{"num_hidden_layers": 14, "hidden_size": 384, "n_experts": 24, "experts_per_token": 1, "d_expert": 128, "d_shared_expert": 256, "hidden_act": "geglu", "moe_layers": [1, 2, 3, 4, 5, 6, 7, 8, 9, 10, 11, 12, 13], "router_score": "sigmoid", "normalize_top_k": false, "routed_scale": 2.0, "balance_loss": 0.00726, "balance_bias": false, "scale_expert_input": true, "init_std_router": 0.0276, "lr_router": 0.000395, "vocab_size": 7661, "norm": "rmsnorm", "norm_eps": 1e-05, "tie_word_embeddings": true, "optimizer": "soap_variant", "learning_rate": 0.00245, "beta1": 0.95, "beta2": 0.99, "max_grad_norm": 1.0, "batch_tokens": 32768, "max_seq_len": 512, "train_tokens": 332700000, "max_steps": 10154, "dataset": "wikipedia_en"}
Below are experts of layer 3 (counted from 0) of a mixture-of-experts language model. Rows are named router (the router's row for the expert), gate (a neuron's input weights, with its number), up (a neuron's input weights, with its number) and show model dimensions 192-255. Each number is 128 + 32 x the weight over its row's rms, rounded and kept within 0 to 255. Numbers have three digits each.
After each expert's rows: "comes after" lists some tokens at least twice as common just before its tokens as in all text; "mostly gets" lists some tokens that are sent to it at least half of the time. This comes from a sample of Wikipedia text that the model never trained on. Tokens count by the router's weight.

# expert 1
router:157163086144123170175107151107123161159147096111092098112027141112109144120123116135155082127048125127158090128104144143088125130071094136148124027112069094056150100131136156165080163144156165
gate0:082123169122133135136121094115085149130115098113130167151082107125181151147180100057194175132131168109146131126067136119096098118078144118143026162146162154164150146110040073091146108088141123
up0:063142085060098111139123143149104078042123174173156143111138140131136065107188130134106162124175119140165136109181094065120106151162069122123160114103096110090098122172103165177107084126123168
gate1:133093090069154078093120135139174139171147098185127170141104054093126090126163086153116186135161083135119149127147114178076137150118119179143158134123090136108157113137157202134156120155170106
up1:145104197154160214117124133110090090105083090197109152098226152133085130114161119113166156129146079083089153142090124162140116137090118112153153070090138123168158111118088087126137135120171135
comes after: "0", ")", "1", "2", "3", " —"
mostly gets: " |", ";", ");", " —;"

# expert 11
router:124138127109136097172108151080154106147186054192127138154120040089172163174109097148112153034106152174123095142129109076073146113137157130143054133075071144159140083146100127169117140183124132
gate0:158117131084141092102078136148138125132067194150121126153077140113067069115107089140157098028149166110136063131148194086142078128147080087132139111098153102099073155111127132093143168179160131
up0:086122144151131128124201105138108186130149073114137136145127102118197191190154167112104159185088113179108163160069071167149133141103168138146180154146077126148147146143104150160133084076148115
gate1:122137103039134116164114106145072157085134125144143111116100121138096121144148154190144127080100063144096161139115165144134187148116079152140115207066106106082121166166144144155164127120120191
up1:124150127046156110168150109132093127113113129130164113131147103097126128129174141154165107112110075129126186129154163150099129143128101169160141188066081144074127157159161147131166138154085147
comes after: " the", " F", " f", "F", "f", " R"
mostly gets: " $", " population", " Team", " election", " team", " Votes"

# expert 17
router:174149173117126155105059129133117069159124121143138075098143162134128144147101145170166081088119168149167078077112076111138147137105127106161090143116119074153084127154149131100120126149112162
gate0:115165148154141149120144112154124109125139185112084134151113170121100145132072122114166198131074163114129167117122151111161114084107072173147140164070156106103205152135150096093107176166148125
up0:114176106087076137109140104128124108092102054117194185134110113166100163087102094148099130110100099074179088125112096145121133119172102145106109141136154143145160103131124159171127190159138138
gate1:082121108130103166159110132116112112188149142129151115111137129067070145142103128150108130083148151130085135098142150147104070140124092128147146113163105106142130141131122108146166141092154148
up1:089102181155124116125187086164133083115132096185086102115116133202108074096173158106162108107122141147174118161082139136114102147131104139090162150075154150130116059106121149121093093118118141
comes after: " the", " ", " a", " The", "'s", "-s"
mostly gets: " first", " National", " second", " high", " International", " Best"

# expert 18
router:083186164187130151121126148107140173225101094158100089153120187115115124087137139131162095101090136062125117111131123135136160173131091208112148090135076094152071090092135178120146117125116142
gate0:149087063157102154160126176115090139109121120077121123161115109119133092157193091129107096157096193184116097102091189086118088148115136098136174130112105135074149141090115102082158105077140160
up0:104122125104152120144108133120131122141146162120113065173151078090151118114112137172084129146132168223107119186069144136112143163105139135168162129067170131097222131078111099149108126102113143
gate1:127127096130132197101177102113066125121096106124140088144142168117156142150099162073117147089123076139109108136109147119104116176109119179119175142156130134100096170102114166062197170119097115
up1:111131146162138047158087126177187142122149118134100176092129065140082138067136082141138098115140157134125199130094108167145114094115134084145067094097110092129172066156155109145101084149120130
comes after: " the", " a", " to", " and", " was", " an"
mostly gets: " inter", " re", " con", " cont", " Re", " Com"

# expert 14
router:112189116132118115117162078142133132178144107116070188155068133128107120127124123188138139164152197152120115125091135132149114146109063118114108138076040088113089092148148187153130066159095139
gate0:144105046124124110119130119153141137178141104115118154153165086138101087101095111136092124144136114156174053106133106154080137156108137125141144113106173141130079102115136152174117119137135125
up0:116094083113127108144192107167150141167140085132129134156160099101108105085111115133146122158154142140157072116143105139107129147101133133142119137092128121150064096131151098112147075129097103
gate1:122079130125130160178087153165184183166114145147152191165190152108105121138085181114168089180133174099096092107134114110118172105046122091125133099106120116155153154091149148089190123094095114
up1:143100101099080103114133099133148092138137140139064087158110131126081195167102085168079117153102106119215140142177140165103152138154160129114139133124139161093127153143073119115154103125207146
comes after: " ", ".", "–", "°", ",", "′"
mostly gets: "31", "32", "29", "28", "30", "00"

# expert 20
router:141129066119118121092130125082049161162132078130109115168108087144164146102171168179191133114049125139105145165132133203079121176115089108168158117122101089140123184094135103106127149106140184
gate0:167184108135115137114120136149124087140137143129125121098159010116151115086100132079117104148108130121175121130108130110126144124139151081095113149092164098090196127124126193177094185077113152
up0:179172142131115113104130178169132122161123172139120116109179022140133130094120099105113114137103143123156123123093110094107112126108157092103121130089160101103187123100150181153092191106135158
gate1:103157133118107066122150034073111129078170071108172138097113100166087146053138149156101154161143133141127167138098190146127135120111110060146186149176066156104170124071151165052122124153073103
up1:138095127121176177146124184168145155158089190114081084149158160107172122183119100099145080148123113074145063108141099120104113096147156174126047117101170096148092126170086137207139116092166136
comes after: " D", " d", "D", "\"", ")", " /"
mostly gets: " (", " also", "(", " [", "^{", " often"

# expert 22
router:137144091115113100135147087135148115162172112161163140091111168128141145184101079190116103121144111107125166139177138153178130079050115133105083089087116067146111111121110097083117122110138127
gate0:155138118088157135135164106167162201178120160069168152099061107121152131123106132105091114062103120091174142124154104103123182109120147165165132157099163124076160079115105130057131094130108072
up0:099144095119115112108147130145130088124189107128141111145174116116102097122108158186148108201175137188147095127149134128145082117147162131171140115098101124143089140170139129208178171165174160
gate1:151196121133143074121156122171139118129156141188204100117164144200138141157157161122133114131145160183112136141094112146112132091097150121133118096093164084115156117140125142121106124084162044
up1:128123092101149072066164151129140100128180131122142107106116092138113164173142101131106088111132193139142134094088160155134154102075179123123117103121144110165147173169117140180113109085157064
comes after: "\n", " |\n", ")\n", " b", ".\n", ";\n"
mostly gets: "-", "'s", " acres", "/h", " ha", "-le"

# expert 0
router:133106143198109154163141133036175124128148075150161138115148101127144117088137087113087201077099126118137100189099124115122157151110131130112072165169143136143110090108085175156086109176145162
gate0:108146104181103124136109163132083080145158165135153114174139102088118091178141139070174134082155117204152239125121128099081117143182172131117136138114150197130202157151140081193159085114132064
up0:143092154092158184129120088149171149133110140158076164137137184136117179097105120199094139136117132077110117126181149185173115112119139117118136114155097134149064068137150171093114157071117190
gate1:183172135131148132150116122076121180166095157140132133145141146047152116093183103096102206145206093143079121149109080067149124174161169147167102116157135122091149110133089101173125125104145178
up1:172142118147177138130097112076137188146092160132154113138166128084154111110177096118142141147187100143094104133109099093155120167157164151158111115138116139097147100143126118165121125088107133
comes after: " ", " (", "–", "20", "6", "2"
mostly gets: "\"", "20", "\",", "–", "”", ",\""

# expert 12
router:219138103113149093074087152079167103177161117228153123122059103147123148076089113130165139092068117072171159139097090181105100114121134174134136076129078053199160180111183167162088122133144148
gate0:134146142107126120147124089092172121112158098099138228147102109150104074139116119165132151099100120135119183130126175129068132104116217074110130158130098174042088137116183170144109158117149144
up0:065105108100125171149116088162133139134214070117139123141166031224071127133136105129063100154076107066111161083125119165155125128135075115100105094127121116151127126167091147105138148123189129
gate1:092154159200130147127169142183069113121126145079088162113102112098094126161100114126092134094073166116169109203078171108124128152160119133110099109136173153121079109153120137144100123162057174
up1:136136159173148172078143128186104142147112137068073181112109153129078157085069095111074149082139135093142147161079150114126138125111124100123130104118158129145064147105111127162041122127096123
comes after: ".\n\n", "\n\n", " P", " |\n\n", " p", "P"
mostly gets: ".\n\n", "==", "\n\n", "===", "==\n", "="

# expert 3
router:181165115128197145083108146178116098093084128146101157146095088095110155122163124156123204074141140144162136162148109173136090165112086103084140084105183168122138064148142209145091161151139087
gate0:120160112173105138136190143108128123131130171142118102168163149099112047131096096138100159127225122173094215099158072109136112154131166101085144097143134116097140144139156109121103125200115184
up0:120132152188114114158097037190153120178090167168190153153101094138165147142099107074098109156101150179111115140088099153169092168156170122161129184116111148139130089086085106118166130149127155
gate1:172186097143174099096084115147123125102106178140113168087147143077177153146120143158113114134149101148098139123091113068066099111089059141164093132200103078114104137115077118147144180108107160
up1:177163106103169082124100145127102140103128181134117123107157101082183108140132153184099154126170102130121136105094112063072116081085058117171056151161107053134110137137055132118140198135106160
comes after: " to", ",", " in", " of", " on", " and"
mostly gets: " after", "After", " under", " without", " following", " behind"

# expert 7
router:115139077146118148157115111138185138159101127148129166144115150123106123089131143132124156061117135167233099143126131119120167157159035138118096105126137117117116089086165146164079147151094162
gate0:160080156184137130147112057137134175083087202105123160134117146125117177134135131086197169087134136137095077134087169114082117109118078167150118110103135068114162133122104078135140130121041085
up0:079056156137095104180118130104132102137135145158135175068117045120111128131163144148094139117163175107149088101143121134103089052141115115086117100195165099170113112097100144120162042136115104
gate1:139183099164071162143097148118135120133117119076108118155101103162105094174190111138119123134137145167152098194141074104118140098120136164141145086135102147120155112119087091155188110081147100
up1:112067132100161073120152110131123110152151150176162127084144152117148122061062138116135083164154095093109131071128170109153144153124145136141114164085137114095132142142172107125086146201103150
comes after: " N", " S", " V", " L", " I", " W"
mostly gets: " Ke", "/a", " Ste", ".S", " i", " www"

# expert 21
router:127171121062146144129144125160128079152141169113115149107100135086129087081130135155116126102117114140124138145132142143094110101124105166153141091138117163079145184109186155185173109178098151
gate0:177113121135130147103150128090125098117128124129131118128146126130177132151111158146124074063105138153148077130141070143146124143121236106141104129151109147051125128086142145112132133189154113
up0:124134173110185128111202136127135119179100112110078108169178088186097186163174160107147123132147091107157065172145123142165074171155164138158115116154099137187148129172101151101115126160160143
gate1:139227110105150115171102065133167159165145097152122100110130133183095191129062094133113045114091150161210161163156102128168098154121095082129108053104135102081163058157153114114109159141118116
up1:129142152066173142172074110109107157143200157057165104167155095147141100172129073146069181104149146145174106141145101111138131078134085143127087108101118116088138135130154130124109143115153156
comes after: " (", "-", " in", " \"", " C", " In"
mostly gets: "He", " post", "Al", " Supreme", "born", "Ch"

# expert 16
router:170115084108108133102110127122153169145174122101128106119100113078137145130119102174129133125133153089185131119130214178099140118106119125161145098145136087078161143128092078110114167143128123
gate0:098103144157105123133158086136118125085122179137184121116169156115117083122158104086115089077061151143124115159065145092143123105098080151136141158215137089132183138137120128124146080144132143
up0:188152133111151143138107169112152146192129087118105136146058115115166162134110122146139149195175089091163148090161114144118116151158196087133106094076073132097072121096142136113127138128121161
gate1:125133125143143122138129141108156162145111111149106134138188172109119107156121094174078111147126172088137080109130177175070113088101089197168166103125145128069153084153054114104180103090130154
up1:134156110168142119111093110132114174122091091129146110148197221125129060182098104176059108155156168102168083126150140132075148133122101181149183140140151157092112077164061130078144113077128142
comes after: " of", " in", " to", " for", " with", " as"
mostly gets: " the", " a", " an", " his", " their", " its"